From a checkpoint of a small mixture-of-experts model trained on Wikipedia: width 96.
Below are experts of layer 4 (counted from 0) of a mixture-of-experts language model. Rows are named router (the router's row for the expert), down (a neuron's output weights, with its number) and show model dimensions 0-95. Each number is 128 + 32 x the weight over its row's rms, rounded and kept within 0 to 255.
After each expert's rows: "raises" lists some tokens whose logits its average output raises strongly, later layers aside. This comes from a sample of Wikipedia text that the model never trained on.

# expert 14
router [194 133 167 113 118 120 110 110 108 110 172 126  97 117 129 143 129 164 122 105 120  80  91 149 161 132 168 122 126 194  83  96 115 141  94 120 106 143 113  80 183 172 127 114 211 146 128 145  85 121 117 157 130 144 145 150 143 179  95 166 161  67 197 132 137 125 133  87  78  73 140  95 152 225 125 115 125 175  99 137 143 152 117 127 129  99 138 187 143 120 105  66  91 167 113 118]
down16 [156  94 117  88 136 142  61  92 123 114 124 153 149 111  60 166 101 109 168 149 112 102 107 143 130 107 112 131 155 126 165 174 129 104 201 123 141 139 133 154 144 124 130  92 129 190 166 158 100 113 150  93 180 117 137 110 167 141  91 137 141 112 156  80 120 204  64  89 147 119  70 119 185 234 152 121 117 149 174 143  88  94 101 150  87 119 111 109 145 154 177 111 118 131 122 112]
down17 [195 108 133 121  85 161 128 146 118  90 141 149 116 105 167 128 137  86 161 206 149  73 122 163  63 158 137 112 127  88 118 131  69 140  58 153 150 114 116 141  77 102 150 154 172  76 121  88 100 161 113 200  98  82 185 118 138 153 137 194 146 121  94 128 108 140 124 149 162 143 159 150 126 104 164 124 106  70 149 145 106 129 138 149 195 127 135 154 129 163 114  78 107 180 142 135]
down18 [113 117 191 139 108 178 101 155  87 144 110 126 151 137 134  96 117 103 164 153 149 117 106 135 164 138  93 138 141 142 146 153 129  93 155 101  86 121 124 194  80  93 165 165 137 152  88 182 123 188  93 132 113 133  96  82 167 130  53 170 211 122 111 132 125 131  84 149 164 179 185  77 144 122 141  77 109 106 156  99 117 123 166 161 119 114 131  85 170 176 189 152 121  97 121 165]
raises: "t", "ter", "c"

# expert 47
router [142 156 110 145 166 110 108  93 173 151 160 112  91 108  90 120  67 158  92 151 102 117 145 134 109 172 208 151 151 158  72  70 131 159 108 140 146 148  93 101 131 108  75 145 134 132 141  59 109 180 145 133  76  89 150 167 163 207  96 139 160  78 202 164 132 155 131 134 147 137  74 140  89 142 130 114 145 120  76  82 147 154 132 107 132 160 117 137 130 127 136 149 191 165 107 133]
down16 [126  95 167 171 112 118 161  78 172  89 170 163 159 126 115 132  37 164  90 112 115  99 108 133 146  81 153 135 119 127 131 186 157 110 155 117 135 181 145  75 183 155 104 140 111 128 137  81 141 129 127 139 155 174  96 165 151 161  63  95 169 184 130 118 111 118 129 133 101 128 109 140 129 110 117 103 112 145 111  63 157 156 161  48 134 126 124 150 117 195  76 188  85 146 145 132]
down17 [157 141  75 139 140 106 142 104 169 141 151 120  44 119 166 120 131 101 130  83  51 117  83 116 151 175 139 127 119 133 161 144  64 123 115 111  96 133 101 177  98 102 130 103 165  85  90 116 177 100 159 154 147 138 139 158 160 115 156 155 131 182 132  69 141 169 152 122  59 112  93  57 116 165 129 158 107 153 168  93 134 157 131 156 147  85  91 158 142 145 149 188 132 119 147  65]
down18 [ 87 158 133  92  84 149 180 175 150 138 187  72 145 148 154 164 121 123  99 120  64 128 171 151 143 139 143 127 175  77 142 115 125 108 123 165 129 135  92  92 137 167 180 129 116 104 127 158 130 163 144 154 174 125 150 144 159 155 120 127  81 166 144 155 177 154 112 141 189 132 143 100 218 182 147 117 145  88  54 159 103 101 163  46 107 117 129 132  97 133 116 122 140 167 164 134]
raises: "ajor", "embers", "ix", "iss", "ount"

# expert 45
router [148 192 183 110 124 159 117 108 151  88 201  80 104 155 123 127 121 157 113 114 133 146  93 141 123  93 181 156 117 208 111  96 177 174 137 117 132 120 135  99 128 112 117 130 127 108 194 132 142 154 103 132  74 146 116 175  87 108  89  92  74 124 110 104 119 129 147 158 121  91 159 110 132 105 193 142 106 151 111  88 132 191  64  97 102 164 136 141 198 105 146 129 174 189 157 138]
down16 [108 141 103 167 131  80 182 145 108 162 136 152 157 165  85 173 147 131 139 138 106 139 187 117 142  82 141 106 126 162 169 182 176 122 121 178 118 133 118  95 150 143 113 164 151 160 109 147 135  89 110  50 133 134 115 131 104 167 182 125  73 148 178 120 103 156  91  65 209 117  39 127 121 101 148  91  94 155 130  93 135 105  78 136 117 108 126 121 117  87 143 147 169 167  85 113]
down17 [ 85 115  85 199 162 127 117 109 150 108 113 146 134 139  54 143 117 119 144 166 145 126 116 158 106 170 142 109 142 142 122 181 116 108  86 136  61 127 155 188  90 153 117  69 139  76  99 136 175  91 126 125 183 147  70  99  68 100  77 125 153 112  85 166 135 155  81 184 124 128 121  78 178 109 163 140 125 131  97 107 144  97 157 125 155  64 139 125 143  82 132 104  80  92 122 141]
down18 [ 93  99  84 117 160 103 170 120  89 180 177 112 120 102 143 109 108 130 178 116 116 122 146 141 160 131 153 142  68  74 132 115 140 124 170 134 117  97 114 151 111 131 159 129 101 149 172 153 122 143  97 133 232 120 123 161 175 201 173 132 118  97 173 114 161 119 112  91 109  97 109 146 100  84  99 125 124 145 134  55 127 157 165 161 132 189  88 126 121 132  98  79  93  41 115 140]
raises: "ed", "est", "er"

# expert 126
router [123 142 159 157 196 128 158  94 133  80 186 136 149 127 112 102 107 153 111 127  88 141 152 125  72 123 180 198 105 181 103 102 110 189 110 128 147  97 105 133 196 170 127 118 149 108 183 112 105 107 124 109  95 158 104 133 115 124 109 107  98 111 147 120 182 119 136 181 107 147 129 116 119 185 120  98  88 156 142 133 170 106  77  70  88 148 110 216 124 113  88  82 168 158 161 112]
down16 [141 122  62 108  89 165 190 172 140 136 120  85 167 174 201 126 181 162 132 182  93  92 137 135 130 142 157 162 143  83 142 123 135  87 165 106 148 126 140 118  92  79 134 148  66 152 134  88  96 164 114 162 133 119 118 120 163 173 137  79 127 157 146 162 164 144 127 151 141  91 131 154 136 124 148 134  86  94  81 100  79 161 167  91 148 101 157  48 127 164 113 194  98 108 128 122]
down17 [ 82 139  98 147 160  84 114 154  93 128 103 166 139  88 111 139 145 205 131 117 159 134 124 155 146  89  51 104 159 151  93 138 137 140 142 112 124 100 164 106 104  88  97  90 123 160 149 169 145 149 147 138 128 122 185 136 193 165  74 148 114 130 119 105 167 101 109 115 198 121 107 116 151 141 164 147 153 101 137 119 106 151 146 156  82 124 174  85 186 161 181 213 125 190 179 138]
down18 [139 171 115 114 109 115 140 118 109 123 113 118 208 140 130 168  93  68 145 118 117 120 153  56 104 107 111 101 150 125 182  92 107 172 162 143  91  82 161  80 210 132  78 190 114  85 148 102 168 178 108 110 123 162 155 169 121 123 173 191 124 108 191 123 144 110 155 133 123 133 115 112 125 125  90 131 119 137 146 188 172 100 111 117 162  93  80 142  70  91 141 142 170 137 130 145]
raises: "I", "inc", "t"

# expert 83
router [134 187 157 124  70 113 179 102  96 121 160 109 150 154 122 121  89 180  63  95 105 124 153 141 102 107 187 121 154 173  97  92 114 173 141 110 129 134 141 150 140  73 126 147 142 118 132 101 137 127  70 126  90 110  87 174 123 177 135 167 116 124 145 173 117 135 125 106 129  89 173 148 139 145 174 155  56 124  77 133 116 117 153 142  68 173 209 158 142 100 124  95 125 180 193 148]
down16 [120  84 136  87 136  59 140 105 198 140 153 122 148 143 136 118 148 103  81 144 165 118 156 117 123 109  82 127 131  63 105  99 131  91 126  60 126 120 128 114  96 148 106 135 163  82 162 132 111 148 203 131 137  93 156 109 169  72 115  94 147 120 161  94 123 141 105 120  68 135 207  88 101 139 156  81 117 101 113 130 138 134 100  85 179 176  68 134  75 167 116 153  66 115 136 107]
down17 [ 96 181 135  93 143 153 156 149 121  71 140 100  97 110  96 190  86 109 115  78 101  97 116 129 163  29 122 169 154 176 124 138  92 112 194 122 151 128 163 135 154 185  71 144  93 118 133  75 121 109 156 116  90 171 106 121 120 111 107 130  87 154 173  92 151 167  83 156  80 128  99 105  78 119 118 166 181 138 116 138 147  99 118 128 126 176 107 103 114  96  92 122 134 133 160  72]
down18 [133 116 107 136 123 121 127  98 166 191  91  79 123 146 111 136 161 107 119 166  65 127 122 107 103 144  98 122 111 208 159  72 152 148 135 177 106  70 114  80 123 142 111 134 172 167 136  77 162 108 117 189 135 112 123 134 123 119 169  91 121  89 203 172  68 126 109  81 135 104 102 117  75  84  93 130  95 138  70 106 114 102 166 115  95 107 110  71 127 118 151  94 178 161 144 136]
raises: "ed", "e", "al"

# expert 104
router [121 149 168 117 163 123 121  89 152 118 167 131 128 185 144 126  89 140  87 137 102 145 155 156 176 127 184 157  63 135  46  85  98 149 118 172 145 145 128 106 120 114 121 170 168 115 142 100 193 109  59 160  95 125 126 122  89 155  52 143  78 134 122 152 162 107 121 159  81 163 152 150 132 105 157 154 118 132 113  90  96 152 113 111 121 124 124 117 174  85 106  46 187 143 165 157]
down17 [142  97 154 164 129 195 143 126 144  68 108  94 130 136 133  96  90 119 119 186 117 117 114 207  92 137  97 182 170 122  98 138  87 167 106 109  71 142  87 109 162 105 132 102 123 113 162 111 139 122 160 137 139 123 167 141  77 127  88 100 124  64  91  94 144 138 172 185  91 111 145 216  68 125 146 114 149 141  66 142 141 112 136 131 177 150  75 155 150 145 150  80 132 134 168 120]
down18 [101 108 126 142  79  64 149 149 166  96 103 129 157  85  77 109 131 173  89 140  74 105  53  72  66 146 111 139 112 134  80 169 187 189 139 122  89 140 118 106 137 106 156 166  97 127 104 106 187 112 116 140 132  92 153 144 169 171 169 135 160 127 116 104 116 116 127 204 145 176 156 173  91 103 123 130  94 164  94 162 144  75 132  83 104 136 121 157 123 144 132 120  94  94 128  99]
down19 [146 158 142 138 109 154 149 207 130 129 161 127 169  94 133 111 138 132 105 118  21 167 110 189 100 135 159 127 132  98 156  95 128 121 107 100 213 163 102 114 102  99 102 172  84 169 108 110 106 184 118 145  88 134 166 171 135  71 127 152 111 154 148 160 111  91  84 120 139 126 122  91 160 110 113 159 146  58 126  94 176  99 118 119 141 106 110 165  96 133  88  68 138 136 154  98]
raises: "ed", "s", "ing"

# expert 15
router [132 159 147 103  99  84 173  83 149  53 118 110 116 138 134  37 103 150 162  96 146  94 120 152 152 161 185 179 156 122  81 113 119 169 118 158 141 151 146 114 158 112 124 158 127 136  91 107 126 137  53 133 126 128 125 177  81 213 117 182 105 121 115 191 113 149 103 131  72 122 154 168 133 110 205 157 112 109  84 143 106 147 132 115 137 159 162 151 121 107  97 116 114 125 179 131]
down16 [157  97 140 124 101 147 150  86 141 149 143 165 104  76 114  87  75 145 112 126 185 142 128 100 130  68 135  87  75 130 143 100 167 169 120 151 103 163 143 129 208 127 103 125 219  99  85 138 106 169  90 161 152 183 162 120  83 131 153 148 128 132 126  90 153 174 148 166 163  94 103 127 173  79  75 141 147 187 100 139 152 123 163 121 107 149 150 131  62 139 135 116 114 113 111  78]
down17 [153 127  93 126 133  49 202 145 119 162 124 116  86 150 146  94 106 162 150 117  91 129 105 153  68 109 104 152 101 113  91 141  64 146 131 155 111  95 123 166 123  96 115  89 135 151 137 191 141 109 117  98 137 167 176 158 102 140 111 167  90  59 109 112  81 100 123  83  88  98 173 126 157 162 163 125 125 124 147 133  89 155 161 101 109 111 162  83 130 127 203 124  98 196 148 186]
down18 [117 160 104 105 132 119 133 116 162 131  38 108  91 205 161 141 113 108 118  65 150 109 144 117 125  72 144 153 140 152 157 158 145 148 126 124 136  67  70 147 116 102 136 127  53 108 146  95 150 120 172 128 161 180 122 122 157 188 167 157  96 185 153 133 110 113 133 113 102 155 142 107 177  96 134 125 113 116  91 118 171 205 149 148 156 151  79 201 126  98 121 101 107  87 147 110]
raises: "ar", "le", "e"

# expert 53
router [189 197 124 114 128 115 182  64 118  84 143  66  90 165 106  55 106 142 123 159 158 177 130 116  87 164 101 111 149 198 109 107 136 135 102 100 154 117 137  63 115 112 143 145 168 139 154  39 125 134 100 136  86 136  92 150 126 167  80 142 106 160 144 121 120  98 150 150 125 114 143 148 104 149 115 163 107 184  88  79  80 140 166 108  86 155 142 164 148 130 116  96 135 155 150 110]
down17 [126 100  84 159  84 155 164 121 199 107  93  83 146 129 116  98 174  94 147 188  99  63 108  95  72 165 157 122 110  59  99  99 108 128 118 145  59 167 125 110 122 103 131 145 125  80 114 133 143 118 126 193 104 124 183 117 148  92 161 134 162 143  91 123 105 145 134 137 161  86 187  76 114 145 128 136 154 163 153 149 188 147 149 114 186 129 105 128 162 162 167 162 111 125 163  90]
down18 [ 94 107 133 142 108 121 106 145 120  99 112 116 152 109 159 124 152 125 124  77 133 132 108 160 161 118  84 165 108 166 143 119  78 126 114 113 152 127 158 166 163 130 142  94 153 149 120  37 104 158 150 197  59  77 121 205 175  61  98 153  87 132 131 119 112 180 139 153 120 148  85 110 108 165 115 115 132 119  50 158 140 136 151  58 139 143 143 129 128 123 209  94 120 134  90 171]
down19 [147 151 123 126 195 146 108 147 109 153 108 112 193 115 102 132  90 160 124  95 134 129 126 154 135 187 143 111 139 142 115  88 155 181 153 156 110 189 178  83 119 146 128 229  81 138 172 170 119 110  90  91 159 163 115  95 128  64 141 125 167 106 130 151 165 109 181 132 180 108 107 114  96 112  93 177 160 140 135  82  65 110 117 100 174 110 103 119  82 112 140  98 162 113  90 124]
raises: "ed", "s", "ing"